Experts of a small language model.
Size: 9 layers, width 192, vocabulary 11117, 69.6M parameters.
Experts: 96 experts in each of 9 layers, 128 GeGLU neurons an expert, 2 picks a token, a softmax router.
Training: a variant of Muon for the experts, 388M tokens, 5927 steps.
Below are experts of layer 5 (counted from 0) of a mixture-of-experts language model. Rows are named router (the router's row for the expert), gate (a neuron's input weights, with its number), up (a neuron's input weights, with its number) and show model dimensions 144-191. Each number is 200 + 40 x the weight over its row's rms, rounded and kept within 0 to 999.
After each expert's rows: "comes after" lists some tokens at least twice as common just before its tokens as in all text; "gets" lists some tokens that make up at least twice as much of what it gets as of all text. This comes from a sample of Wikipedia text that the model never trained on. Tokens count by the router's weight.

# expert 78
router,176,241,307,164,184,206,136,128,207,189,166,191,175,229,168,245,165,210,123,216,185,171,233,209,145,208,180,158,91,244,162,211,110,209,190,160,180,229,138,158,131,201,164,241,204,123,146,153
gate0,143,175,259,157,193,143,160,221,195,223,275,227,228,205,226,204,253,215,151,163,185,211,165,160,165,165,148,171,204,193,175,266,195,309,229,270,234,187,153,239,204,245,136,192,303,201,316,174
up0,222,232,228,204,212,155,235,246,258,141,161,162,165,175,171,270,262,158,181,332,228,231,271,214,278,208,231,255,244,207,158,182,202,182,279,188,136,255,218,179,224,179,209,173,159,239,177,159
gate1,222,172,256,207,203,162,212,194,215,149,173,181,184,186,237,231,188,154,190,95,262,197,215,229,190,127,216,187,258,197,129,184,191,185,189,206,149,205,227,182,188,224,215,234,122,232,273,141
up1,210,223,174,161,176,160,192,233,162,211,235,188,290,236,205,160,229,221,199,236,229,176,211,197,217,217,120,194,239,255,206,211,237,237,120,176,169,135,202,168,178,188,206,232,226,199,271,268
gate2,257,177,158,154,218,188,147,230,206,182,151,130,210,157,174,157,169,111,110,182,197,238,267,267,176,148,236,199,224,226,211,252,202,200,218,197,221,243,193,257,217,217,271,197,173,176,153,219
up2,245,125,152,171,220,129,209,229,191,169,247,182,248,115,198,205,201,149,153,185,173,196,176,207,199,148,220,223,275,177,242,165,243,187,232,211,189,217,136,256,146,164,169,220,229,224,194,151
gate3,293,182,151,212,228,135,170,242,166,246,204,159,218,188,250,215,194,247,138,147,151,182,195,234,164,132,167,217,194,229,139,233,149,228,307,204,110,226,209,230,268,167,241,245,173,156,240,182
up3,163,213,170,167,135,150,151,189,164,247,196,172,178,224,240,217,264,210,213,182,221,194,249,195,218,190,188,189,141,200,155,210,158,152,213,208,166,182,275,244,145,176,233,190,226,151,258,226
comes after: " |\n", "\n", ")\n", ".\n", ")", "4"
gets: "|", " |", "-", "born", " –", " House"

# expert 40
router,219,234,174,146,221,255,125,201,192,182,181,176,187,238,182,213,199,162,146,233,196,124,147,185,236,196,175,162,225,209,239,189,201,265,193,186,235,177,223,206,261,223,295,197,226,213,153,166
gate0,239,172,143,133,167,149,217,145,258,111,243,247,238,180,190,216,215,210,214,250,156,121,261,264,204,172,205,235,228,204,173,216,150,176,253,241,214,207,164,199,210,282,232,91,171,142,186,174
up0,168,215,192,238,267,131,201,289,222,252,191,181,198,104,161,236,221,238,195,232,214,195,187,226,140,218,237,178,218,237,267,209,177,180,150,185,241,181,174,164,228,176,183,240,198,182,217,187
gate1,189,201,269,209,178,210,157,201,314,256,254,224,224,221,207,258,191,150,240,219,203,210,201,176,245,152,191,213,158,235,167,189,136,297,193,196,167,251,204,253,161,225,210,196,292,229,211,212
up1,171,107,222,285,174,176,262,183,237,237,251,138,175,186,184,236,226,235,222,173,211,184,195,181,173,166,102,181,179,226,260,196,298,195,224,171,177,264,236,241,154,216,205,282,172,174,251,255
gate2,201,166,181,151,156,241,170,289,140,202,182,219,162,178,195,249,217,225,170,219,186,114,217,255,150,248,211,271,172,223,231,172,187,215,205,223,240,200,209,89,191,191,221,221,230,198,265,267
up2,191,144,135,206,182,216,192,240,188,207,259,164,124,178,204,259,277,201,190,277,249,156,156,171,225,227,214,176,150,209,253,212,248,268,270,249,306,182,301,89,166,188,234,209,213,221,255,282
gate3,193,246,160,266,180,211,160,189,226,196,266,157,208,126,219,231,160,207,198,177,119,198,211,222,203,160,199,199,181,206,211,133,201,260,241,276,272,143,172,153,183,234,241,249,208,175,181,170
up3,218,184,220,162,184,246,216,248,189,205,148,303,242,264,197,176,228,256,193,214,325,201,204,156,169,243,154,196,253,164,226,208,162,132,220,217,178,221,187,179,198,182,193,200,183,232,259,234
comes after: " ", "0", "1", "3", "4", " —"
gets: " |", ";", "th", " —", " Votes", " —;"

# expert 88
router,156,206,125,255,281,226,221,215,192,230,219,209,141,273,254,213,136,258,264,189,223,207,288,118,208,203,230,257,210,240,221,198,218,246,202,223,209,271,250,142,214,236,298,175,139,209,243,145
gate0,277,198,226,237,302,159,161,166,245,157,207,107,164,130,266,216,293,193,264,199,163,188,227,237,157,184,221,186,245,156,185,173,178,224,160,136,144,208,143,168,167,180,233,280,195,203,275,184
up0,190,124,190,158,174,209,222,202,115,143,186,230,208,253,155,136,237,165,229,198,222,256,228,190,219,182,161,171,159,236,252,235,210,212,260,190,215,162,235,234,195,119,155,245,255,213,199,231
gate1,247,203,227,164,209,247,152,256,219,266,205,259,170,196,310,247,181,219,231,170,162,228,202,233,188,150,210,231,227,162,142,220,117,201,263,235,271,156,198,223,201,170,210,224,226,232,163,185
up1,216,232,249,230,192,211,210,193,210,206,252,260,167,163,226,243,205,222,243,169,257,210,287,196,147,250,187,266,200,278,259,223,229,228,243,236,234,219,185,205,135,229,240,204,179,222,150,211
gate2,203,145,212,244,198,221,248,178,91,266,104,219,147,183,266,173,162,257,205,218,147,244,233,124,150,169,181,276,194,246,197,185,182,193,162,284,196,181,181,188,154,138,237,173,91,222,106,197
up2,243,215,186,203,141,237,202,233,202,186,115,200,239,225,111,229,272,287,114,185,231,131,217,223,202,187,188,159,189,158,256,194,180,194,210,204,216,146,241,171,164,243,184,158,258,124,164,251
gate3,197,142,239,184,243,209,158,157,125,214,195,150,152,239,238,200,176,222,256,172,123,216,177,185,209,169,247,199,198,216,239,186,191,167,243,212,94,198,227,153,196,214,202,149,116,203,190,176
up3,232,161,179,149,236,254,197,196,160,171,209,154,167,157,152,221,189,215,170,178,144,241,213,146,169,205,212,203,165,173,232,182,196,182,225,180,169,142,254,193,212,183,131,191,285,127,218,218
comes after: ",", ".", " However", " that", " stated", " said"
gets: " that", ",", " which", " where", " as", " when"

# expert 48
router,172,200,160,205,151,226,188,171,214,193,218,168,258,180,239,149,184,200,222,193,197,219,238,201,130,34,100,234,286,224,233,164,207,222,228,177,152,171,155,165,137,233,257,166,209,220,275,146
gate0,241,195,201,192,238,228,243,174,183,199,223,209,240,217,223,178,164,192,216,209,131,169,274,246,257,213,186,220,181,258,222,153,180,156,149,197,269,211,196,210,148,198,164,275,187,168,243,216
up0,185,199,174,161,232,267,215,200,119,212,227,190,227,219,198,140,204,207,205,161,181,203,232,255,252,192,187,182,196,245,170,182,193,247,168,158,253,306,181,197,177,210,173,217,170,232,200,232
gate1,212,123,177,239,273,177,182,182,215,227,295,178,213,127,212,238,252,175,190,213,197,148,172,197,169,193,200,195,206,253,269,204,166,216,212,170,216,248,143,248,165,210,217,167,171,302,231,198
up1,218,181,178,189,229,182,263,244,223,133,193,215,209,218,253,119,163,214,212,206,255,207,226,162,233,263,140,209,215,208,242,179,197,206,140,290,211,239,146,141,175,151,185,191,226,201,138,157
gate2,108,112,275,195,192,155,141,215,99,188,189,197,165,195,172,240,203,212,145,183,188,167,186,235,272,231,175,173,168,215,215,209,164,200,285,291,151,155,192,225,225,174,228,196,243,221,248,226
up2,209,215,198,252,236,250,220,135,187,177,185,190,250,190,172,119,262,134,235,231,218,279,239,210,171,185,82,273,225,189,154,160,186,192,250,186,256,233,225,207,181,185,186,210,184,172,203,166
gate3,216,231,275,259,154,241,203,228,220,220,149,263,183,168,226,155,269,244,188,221,190,243,170,245,243,226,148,183,205,238,289,217,158,195,261,142,290,191,168,189,163,163,223,133,174,204,201,279
up3,224,129,227,126,185,190,221,114,191,180,186,185,189,272,252,155,238,220,274,187,110,124,194,242,258,159,194,199,237,104,192,208,250,245,161,279,202,133,175,258,243,155,200,202,223,226,216,244
comes after: ")", "5", "%", "4", "3", "\""
gets: " |", ";", "|", ");", " -", "\";"

# expert 62
router,139,160,239,108,198,218,178,207,227,153,245,278,97,228,148,242,172,193,183,165,207,245,196,135,199,130,260,248,262,219,199,191,251,212,230,162,147,206,173,177,196,129,176,234,160,215,183,169
gate0,179,143,184,184,223,204,222,278,116,199,191,200,204,184,253,214,162,227,225,181,294,189,207,144,203,199,158,214,216,162,171,183,198,194,224,164,173,205,220,186,229,142,112,244,200,149,133,188
up0,212,194,220,198,157,134,240,140,201,257,226,182,209,214,174,123,185,186,212,275,195,215,166,142,294,212,192,181,251,198,241,215,115,251,257,157,210,232,162,178,302,233,210,227,160,138,264,220
gate1,202,205,244,230,178,220,215,203,156,217,187,216,198,150,194,213,135,217,250,227,289,217,219,135,152,166,230,206,189,164,175,261,221,212,237,182,194,197,165,233,191,252,140,195,195,189,157,163
up1,158,231,173,209,175,223,215,258,132,182,229,192,158,216,227,200,210,217,212,168,287,219,208,177,180,274,187,241,198,189,167,201,201,202,263,166,198,210,194,240,226,241,181,285,208,214,208,194
gate2,210,250,204,210,162,139,228,204,208,263,205,268,159,178,185,141,209,252,208,186,292,185,202,217,192,225,160,201,217,196,194,274,262,228,232,232,252,230,131,131,109,162,228,200,221,210,251,206
up2,193,164,235,183,181,202,179,249,260,191,225,186,189,249,182,213,180,155,237,143,231,286,188,172,220,177,238,225,126,124,172,203,280,231,130,264,200,179,178,252,240,131,214,220,165,192,194,171
gate3,221,138,287,213,213,221,173,126,165,213,239,223,244,153,172,152,138,195,235,224,169,197,210,203,191,143,218,162,169,152,193,211,252,199,194,202,224,244,192,163,227,197,230,197,284,218,239,136
up3,207,270,147,220,208,108,232,231,162,229,240,197,198,247,218,194,199,201,185,187,177,171,216,182,275,309,104,234,211,242,308,218,172,152,164,233,222,181,215,201,216,176,207,197,193,181,200,220
comes after: "5", "2", "6", "8", "4", "3"
gets: "–", "/", " (", " and", " ", " or"

# expert 33
router,198,199,258,180,285,185,164,119,196,223,200,166,188,282,195,177,295,157,244,133,192,159,197,147,192,215,242,267,192,160,244,227,239,239,232,160,162,158,117,188,218,218,154,247,245,165,192,168
gate0,159,227,49,193,184,282,206,218,199,196,125,264,201,186,126,262,220,204,219,182,162,256,171,180,144,173,167,243,178,130,181,157,243,199,270,215,228,150,200,221,225,168,125,232,267,236,214,176
up0,250,162,225,156,192,219,151,188,134,118,242,192,177,270,288,234,182,233,238,243,265,203,247,216,260,197,205,213,84,281,189,140,206,196,221,216,182,186,201,196,288,189,228,198,248,150,229,174
gate1,181,142,259,158,197,164,233,154,219,194,190,193,183,204,221,287,254,181,239,172,233,155,197,243,269,182,200,247,207,261,195,186,162,264,221,242,144,119,199,131,144,200,215,225,169,210,279,209
up1,236,206,138,222,254,190,161,201,240,134,217,172,179,175,195,151,226,172,246,197,195,196,299,212,280,192,246,221,201,199,203,170,239,247,285,175,165,222,275,190,98,249,216,84,217,234,188,191
gate2,218,158,275,225,215,233,188,218,202,171,202,121,185,140,165,253,222,184,262,230,239,203,187,171,196,158,262,191,127,215,153,227,174,241,175,313,252,158,167,178,203,224,201,175,201,240,172,155
up2,256,217,222,179,146,187,238,200,143,245,237,270,202,198,185,179,189,250,171,269,210,212,217,223,234,182,145,235,228,170,209,131,262,169,187,220,185,211,229,220,204,141,231,162,135,245,270,227
gate3,236,335,181,188,204,153,125,181,205,188,198,181,218,254,317,189,170,197,228,253,244,203,231,216,238,237,122,263,230,189,135,197,221,262,184,161,233,210,169,185,251,231,167,215,227,212,218,138
up3,193,87,205,239,165,123,294,248,124,187,191,254,188,234,119,114,129,209,189,209,241,200,155,239,207,233,211,188,202,216,230,205,149,231,200,210,187,217,197,249,119,220,210,168,201,204,222,267
comes after: " ", " |", " /", "–", ";", ":"
gets: "1", " ", "–", "2", " /", "+"

# expert 10
router,185,246,183,217,258,232,242,215,184,205,174,148,299,249,238,192,296,282,208,236,156,259,240,157,184,228,161,158,276,185,234,249,212,211,193,216,209,246,232,213,201,150,245,232,270,173,201,201
gate1,165,221,158,172,242,194,134,188,192,179,186,228,257,193,224,184,236,188,166,180,212,227,221,220,235,215,205,231,179,182,199,187,189,207,190,219,189,204,166,261,133,230,214,222,261,184,201,227
up1,198,241,232,162,143,212,217,206,207,172,241,169,183,188,193,209,211,181,216,280,164,211,157,196,175,214,240,199,210,309,131,175,178,219,176,191,139,120,210,214,233,200,192,211,161,234,239,194
gate2,230,231,213,118,262,215,152,214,185,186,232,182,265,148,211,223,318,252,198,250,178,265,186,243,178,243,198,178,150,181,168,199,204,267,156,205,132,232,157,225,219,194,165,262,185,223,173,208
up2,161,170,146,205,152,242,231,272,247,187,194,214,207,184,188,222,145,167,251,230,230,179,234,255,203,169,166,197,183,168,231,164,213,213,233,170,179,138,318,223,183,291,225,217,233,181,207,182
gate3,193,332,101,220,132,191,179,222,259,191,155,238,142,229,171,192,155,187,193,235,164,227,239,176,245,198,216,205,229,185,193,216,180,145,254,246,172,190,192,200,171,195,235,200,180,178,259,213
up3,232,225,153,223,145,209,199,204,193,238,141,248,142,206,215,189,171,151,234,262,88,187,190,214,212,180,220,198,192,186,197,164,227,176,230,209,161,234,209,175,136,229,186,262,145,115,220,178
gate4,182,219,107,234,213,141,227,193,223,235,170,188,251,294,131,196,218,168,195,171,193,136,155,133,208,209,189,147,209,215,126,249,163,209,165,245,185,231,217,252,203,117,176,196,186,232,225,204
up4,245,186,258,171,230,279,147,215,174,51,175,226,90,142,166,235,205,173,238,211,232,192,248,255,194,147,152,219,181,221,189,137,244,219,198,121,245,157,180,200,206,225,237,178,156,194,164,262
comes after: " ", "1", "2", "3", "4", "5"
gets: "2", "3", "5", "4", "0", "6"

# expert 31
router,261,212,208,221,172,211,221,200,204,282,248,229,246,219,138,230,139,263,226,156,166,141,283,166,219,215,175,169,262,247,183,168,195,264,183,193,194,258,239,192,269,322,276,162,169,183,194,150
gate0,244,171,129,134,106,257,172,151,173,236,138,175,211,212,167,172,288,185,199,224,199,106,213,218,186,194,260,169,226,182,234,246,162,200,209,177,208,191,228,137,260,209,268,178,235,225,170,200
up0,199,235,210,252,227,155,163,196,158,150,183,129,182,184,148,263,215,266,215,178,221,322,253,224,115,278,186,232,166,222,175,198,244,189,184,204,162,152,240,215,181,214,225,219,226,195,244,244
gate1,255,163,177,298,247,212,214,188,211,259,202,249,188,155,154,203,164,159,243,169,232,221,182,179,180,209,107,213,218,169,153,151,235,189,201,217,282,147,187,117,254,215,170,190,161,176,189,155
up1,165,127,240,276,204,207,241,227,265,228,231,186,185,133,96,238,157,185,223,207,189,145,242,195,175,256,240,176,170,230,154,150,165,273,212,138,219,146,128,138,264,200,260,222,220,240,220,254
gate2,166,214,213,222,235,270,194,222,164,172,188,267,229,117,233,196,176,156,152,166,250,238,216,171,228,256,173,176,200,140,203,208,120,212,249,183,243,236,166,144,215,269,240,161,257,156,254,210
up2,232,227,208,231,231,183,182,301,183,145,175,188,229,197,157,179,173,219,221,195,280,190,189,241,217,226,126,172,177,197,128,196,215,260,315,182,249,176,164,161,200,224,167,214,231,209,227,227
gate3,216,194,184,159,356,201,173,209,192,239,211,158,222,194,168,153,196,274,195,139,198,236,173,170,214,257,148,109,219,263,138,255,156,251,213,223,207,248,165,121,182,155,211,172,214,176,173,255
up3,200,167,228,218,183,202,249,281,191,230,187,146,150,191,212,208,215,144,195,174,140,147,280,272,125,188,197,212,142,120,206,230,150,166,182,206,151,191,191,239,201,130,213,292,141,179,264,187
comes after: ",", ".", " due", "ed", ".\n\n", " such"
gets: " by", " with", " after", " to", " that", " of"

# expert 71
router,204,199,209,215,297,232,168,238,204,126,237,169,195,170,231,216,216,269,172,199,249,159,210,225,182,208,202,166,217,233,243,212,145,189,137,129,266,246,217,283,220,183,175,144,290,162,240,165
gate0,217,177,232,267,202,225,216,233,223,173,179,209,255,231,139,276,206,181,208,175,262,236,234,183,223,162,116,244,217,217,212,157,257,173,263,197,274,256,152,156,166,230,163,184,203,257,214,162
up0,196,240,273,132,224,197,184,215,213,165,238,188,206,199,169,257,208,273,231,210,290,213,167,161,227,186,160,205,193,184,78,220,247,227,214,172,234,219,219,209,172,172,179,165,210,160,237,184
gate1,119,227,179,188,245,193,116,194,154,214,143,187,193,179,205,222,136,169,217,177,180,180,271,188,155,231,191,216,208,103,220,218,158,202,227,181,219,225,225,236,244,185,191,160,167,200,180,157
up1,217,185,209,188,231,232,195,191,172,184,121,153,131,185,143,170,179,156,144,197,198,222,245,227,172,223,178,203,208,147,259,240,223,225,130,234,190,205,216,121,181,160,252,128,202,246,243,134
gate2,245,229,116,163,271,149,199,233,184,219,257,235,217,247,213,174,153,231,214,160,180,260,242,193,156,164,167,193,195,168,133,175,201,198,158,252,218,184,227,254,63,174,213,256,232,151,190,169
up2,197,210,247,197,95,227,124,169,193,224,195,185,221,189,178,188,230,212,151,203,242,179,197,134,151,157,177,209,142,187,260,185,239,173,143,167,219,141,198,166,202,206,151,152,312,208,201,151
gate3,234,128,194,254,168,251,168,232,236,164,193,185,190,151,210,188,181,254,197,151,260,232,170,206,256,244,224,242,220,189,224,220,284,237,182,212,168,80,267,244,206,201,234,158,160,164,278,220
up3,231,191,247,171,172,227,189,227,135,192,231,201,207,272,254,195,194,216,241,153,195,184,254,229,278,230,190,194,196,192,256,287,243,157,172,191,169,164,214,225,239,220,238,129,173,169,294,213
comes after: " ", " (", "1", "3", "4", " −"
gets: "3", "4", "1", "2", "5", "6"

# expert 90
router,139,189,244,190,239,165,204,197,188,257,165,152,180,219,173,159,211,199,168,141,267,139,147,123,230,180,248,216,241,233,193,159,174,187,243,214,224,181,236,178,212,138,262,204,205,187,191,129
gate0,274,182,172,201,179,172,243,174,132,151,157,188,196,201,199,180,190,193,154,164,254,207,215,165,150,172,205,121,200,176,145,165,177,92,212,221,173,196,215,179,209,174,224,204,252,181,184,241
up0,189,160,158,214,229,220,105,150,178,225,167,258,110,128,179,168,181,207,195,139,239,185,168,215,190,229,226,257,180,224,180,232,176,146,184,213,158,227,203,189,162,155,261,141,186,179,179,289
gate1,220,189,232,257,206,227,252,213,132,184,218,145,284,128,223,266,247,165,218,158,190,193,219,164,200,171,176,241,227,87,267,189,139,223,124,267,124,155,244,251,141,207,222,163,158,186,177,183
up1,158,198,230,239,206,295,234,203,144,158,186,247,155,111,210,275,183,235,137,248,201,184,174,96,192,186,264,222,155,210,265,236,113,162,117,159,213,219,178,215,172,210,212,128,222,216,215,180
gate2,132,243,199,237,259,167,214,149,174,147,238,187,253,261,197,224,204,161,119,118,128,164,157,150,226,224,162,214,159,239,236,242,123,217,244,230,153,224,280,219,296,207,152,168,140,279,320,116
up2,183,196,143,194,198,213,164,203,236,264,257,188,218,168,179,253,247,214,243,202,177,154,218,228,306,146,191,160,156,167,228,105,194,178,175,165,279,134,109,217,223,198,223,223,154,167,172,296
gate3,153,190,238,261,195,165,243,162,191,230,200,196,196,235,156,218,236,229,75,201,223,246,192,154,181,188,255,206,184,189,213,203,194,216,165,120,246,179,196,155,244,246,181,254,231,218,251,132
up3,233,160,139,203,218,254,181,154,174,214,248,138,245,216,222,240,153,183,119,257,241,218,187,189,255,202,215,210,289,174,128,222,219,249,61,142,231,249,171,200,151,252,115,196,179,201,221,175
comes after: " as", " is", " was", " with", ",", " for"
gets: " a", " the", " an", " A", "A", " its"

# expert 51
router,111,213,163,137,192,170,225,150,201,137,182,152,202,199,206,230,184,169,276,224,236,254,213,168,169,212,156,213,267,177,151,239,234,169,160,219,262,147,206,191,185,152,184,148,145,174,203,213
gate0,160,189,216,120,237,154,182,199,197,170,249,202,214,273,228,239,202,264,224,188,203,177,189,312,191,128,225,277,203,211,204,190,210,106,213,253,196,139,133,234,237,155,168,197,176,271,135,167
up0,191,255,306,264,252,264,151,156,221,200,216,219,181,185,244,233,179,209,220,252,173,177,209,150,158,127,226,295,185,250,265,158,155,93,186,213,146,203,182,207,167,169,164,234,135,159,163,181
gate1,235,228,220,150,190,160,217,171,207,104,198,194,197,239,215,208,217,190,178,211,172,224,250,210,184,207,261,204,201,189,171,213,174,204,230,259,187,191,194,241,182,158,222,202,129,220,206,164
up1,222,230,211,164,225,207,165,217,214,129,209,206,197,242,164,230,228,186,177,227,188,215,226,219,122,197,245,213,208,164,224,128,180,143,228,204,143,215,168,182,159,146,237,226,170,221,228,153
gate2,206,182,226,108,262,231,228,176,242,137,147,239,128,240,200,194,204,212,272,195,177,205,229,223,231,171,174,138,244,138,157,202,197,181,143,211,246,172,190,175,227,176,156,211,187,168,243,123
up2,158,184,143,229,168,176,191,107,201,218,231,171,150,209,280,221,179,184,275,195,143,189,295,179,257,167,193,253,206,183,218,280,210,157,225,263,204,183,169,174,184,153,151,222,184,222,141,227
gate3,271,141,188,204,242,183,275,238,221,161,192,106,246,208,178,138,170,172,318,215,238,242,191,153,165,204,212,185,258,188,214,204,271,158,104,220,220,230,168,134,233,187,252,224,250,220,203,195
up3,221,246,230,150,213,226,212,224,238,172,181,175,203,344,204,181,203,147,219,261,247,169,177,249,276,157,239,221,220,165,164,264,225,204,234,156,188,230,178,246,224,147,213,161,239,263,236,214
comes after: " \"", " a", " the", "==", " and", "==="
gets: " s", " b", " f", " p", " l", " m"

# expert 47
router,251,204,252,235,250,168,244,150,177,236,173,196,180,165,205,263,202,256,185,179,158,164,208,292,231,202,114,201,160,215,201,169,251,162,219,228,234,241,218,171,176,197,95,123,194,238,176,287
gate1,192,205,179,270,214,256,238,215,178,214,233,214,234,278,244,172,205,210,150,157,135,267,172,220,212,219,237,278,246,203,190,231,272,206,211,242,218,178,209,224,182,226,208,183,168,178,269,215
up1,225,268,133,164,229,194,203,145,221,206,142,219,197,210,266,244,197,243,180,170,197,175,275,180,271,190,224,217,220,252,128,186,247,174,135,246,224,189,202,159,176,255,194,245,192,279,223,148
gate2,221,215,209,136,179,272,238,295,198,260,218,199,208,229,197,254,215,236,222,224,170,196,272,187,184,191,280,144,252,177,182,203,194,205,243,193,208,205,205,208,190,139,199,115,162,168,199,204
up2,167,231,158,181,186,274,172,144,188,257,200,154,196,173,151,207,186,211,216,185,203,231,178,208,246,205,299,223,206,149,198,200,150,233,252,276,224,201,225,150,138,193,240,174,128,237,224,173
gate3,196,178,257,228,238,162,167,213,179,176,225,199,210,235,189,202,247,232,219,217,185,148,200,286,222,229,250,237,156,175,243,193,255,166,240,159,167,140,212,167,160,181,231,200,101,255,255,276
up3,177,208,223,209,247,167,182,162,288,239,253,201,190,192,197,200,113,176,215,135,267,167,148,166,226,221,142,206,183,181,225,270,190,122,199,239,151,216,205,253,210,205,229,169,142,277,235,265
gate4,257,245,137,203,234,196,174,226,192,187,277,148,246,161,204,231,186,182,221,154,215,248,204,180,186,263,175,169,196,134,246,259,227,230,157,163,188,172,245,234,184,293,159,186,197,233,257,206
up4,216,243,248,199,236,193,266,177,204,120,188,234,286,225,172,138,135,255,199,173,252,179,185,152,127,165,154,204,237,240,230,224,171,191,190,149,148,128,247,208,180,206,232,264,241,170,259,200
comes after: "°", "_{", ".", "0", "^{", " ("
gets: "0", "1", "2", "3", "_{", "5"

# expert 11
router,235,176,248,166,117,191,165,249,186,240,156,197,291,227,228,220,264,226,218,293,171,185,174,247,185,250,233,150,216,230,210,159,204,233,287,178,158,212,216,176,175,246,133,191,130,252,188,106
gate0,197,218,183,143,118,208,214,232,180,253,164,193,179,190,172,236,251,190,182,177,202,180,251,179,210,220,209,153,212,135,238,201,233,160,258,180,164,275,197,190,249,218,186,210,204,176,211,201
up0,207,226,273,137,226,174,162,244,177,178,183,225,115,222,221,188,142,151,150,189,208,162,274,186,199,196,221,210,254,203,156,188,227,186,284,242,165,223,237,196,201,181,191,213,220,138,219,183
gate1,196,217,181,139,165,187,126,245,183,212,170,156,223,324,165,270,254,198,237,268,172,197,202,167,185,153,221,213,222,211,220,100,189,198,218,239,178,256,266,206,184,227,280,223,249,137,190,170
up1,213,288,188,177,160,156,217,206,185,214,201,223,280,166,105,189,243,196,181,235,229,232,150,202,121,195,168,225,189,246,219,210,185,195,103,217,241,235,260,205,264,229,169,206,248,234,236,250
gate2,143,209,191,268,175,171,258,209,202,223,210,202,175,258,171,151,210,192,265,297,209,221,204,236,210,209,197,209,118,228,222,218,209,204,254,199,296,265,191,187,106,278,190,197,221,258,200,204
up2,248,150,167,188,229,222,182,191,182,158,182,156,230,137,212,274,263,185,140,125,182,194,174,232,225,222,177,189,276,136,191,187,214,184,172,224,234,102,188,226,247,218,171,220,189,185,179,243
gate3,272,224,183,271,221,173,200,185,215,207,228,160,217,299,188,218,234,210,226,146,223,186,138,169,199,199,205,176,192,173,115,192,217,199,197,251,222,238,219,224,205,210,207,236,250,200,172,127
up3,330,205,217,255,223,217,224,187,166,165,152,196,243,265,171,226,226,202,221,162,196,203,171,197,188,289,201,217,173,168,157,163,267,204,262,207,202,253,144,193,190,179,198,206,191,213,228,92
comes after: " to", " he", " and", " He", " had", " not"
gets: " to", " for", "ing", " would", "ed", " won"

# expert 34
router,175,214,267,171,235,210,229,201,195,170,201,236,218,250,195,210,238,282,314,215,174,201,161,223,227,214,250,177,215,247,184,187,261,142,162,194,223,181,196,257,202,173,279,228,192,193,172,179
gate0,203,251,294,158,152,193,215,253,216,172,166,207,212,210,214,177,245,246,191,319,252,202,175,222,200,192,165,315,204,247,244,150,145,207,240,222,234,174,266,177,205,220,199,247,166,158,131,269
up0,218,202,262,153,219,204,114,177,197,182,169,109,251,144,129,222,158,207,251,270,270,169,231,245,197,178,130,258,191,184,210,228,208,198,149,290,217,249,207,163,191,248,296,224,157,192,168,196
gate1,198,284,178,93,109,186,187,184,235,138,239,225,213,224,102,198,250,160,204,180,267,187,250,131,280,164,197,174,214,190,170,248,227,252,163,234,171,169,208,190,208,214,214,164,227,181,189,244
up1,131,154,202,135,231,207,173,193,184,205,161,126,151,197,202,188,168,181,317,148,188,229,174,239,214,289,172,238,167,236,218,181,191,208,167,97,140,259,245,239,228,149,236,215,230,245,261,190
gate2,109,187,218,191,204,259,222,202,218,138,207,212,184,304,199,207,197,248,256,186,140,188,235,188,184,135,197,198,209,227,229,264,215,104,233,191,221,190,158,277,205,167,176,167,196,211,177,235
up2,152,146,242,204,193,249,199,196,243,162,215,251,228,238,246,185,223,192,199,124,159,176,271,162,151,162,212,178,170,245,201,237,164,179,154,182,202,151,237,126,183,202,188,176,173,205,237,236
gate3,151,218,206,153,289,237,158,201,193,240,240,216,236,232,211,134,196,185,221,192,245,205,210,194,222,164,199,239,247,187,187,137,186,185,254,239,177,188,193,226,213,234,211,103,211,311,192,180
up3,180,216,205,187,156,224,104,226,221,181,249,131,190,230,269,106,202,186,248,250,236,210,140,226,251,186,230,255,278,217,175,111,191,253,213,194,181,234,165,268,207,220,162,193,180,220,127,239
comes after: ".", " of", " his", " for", " with", " and"
gets: "'s", " his", " the", " her", " their", " its"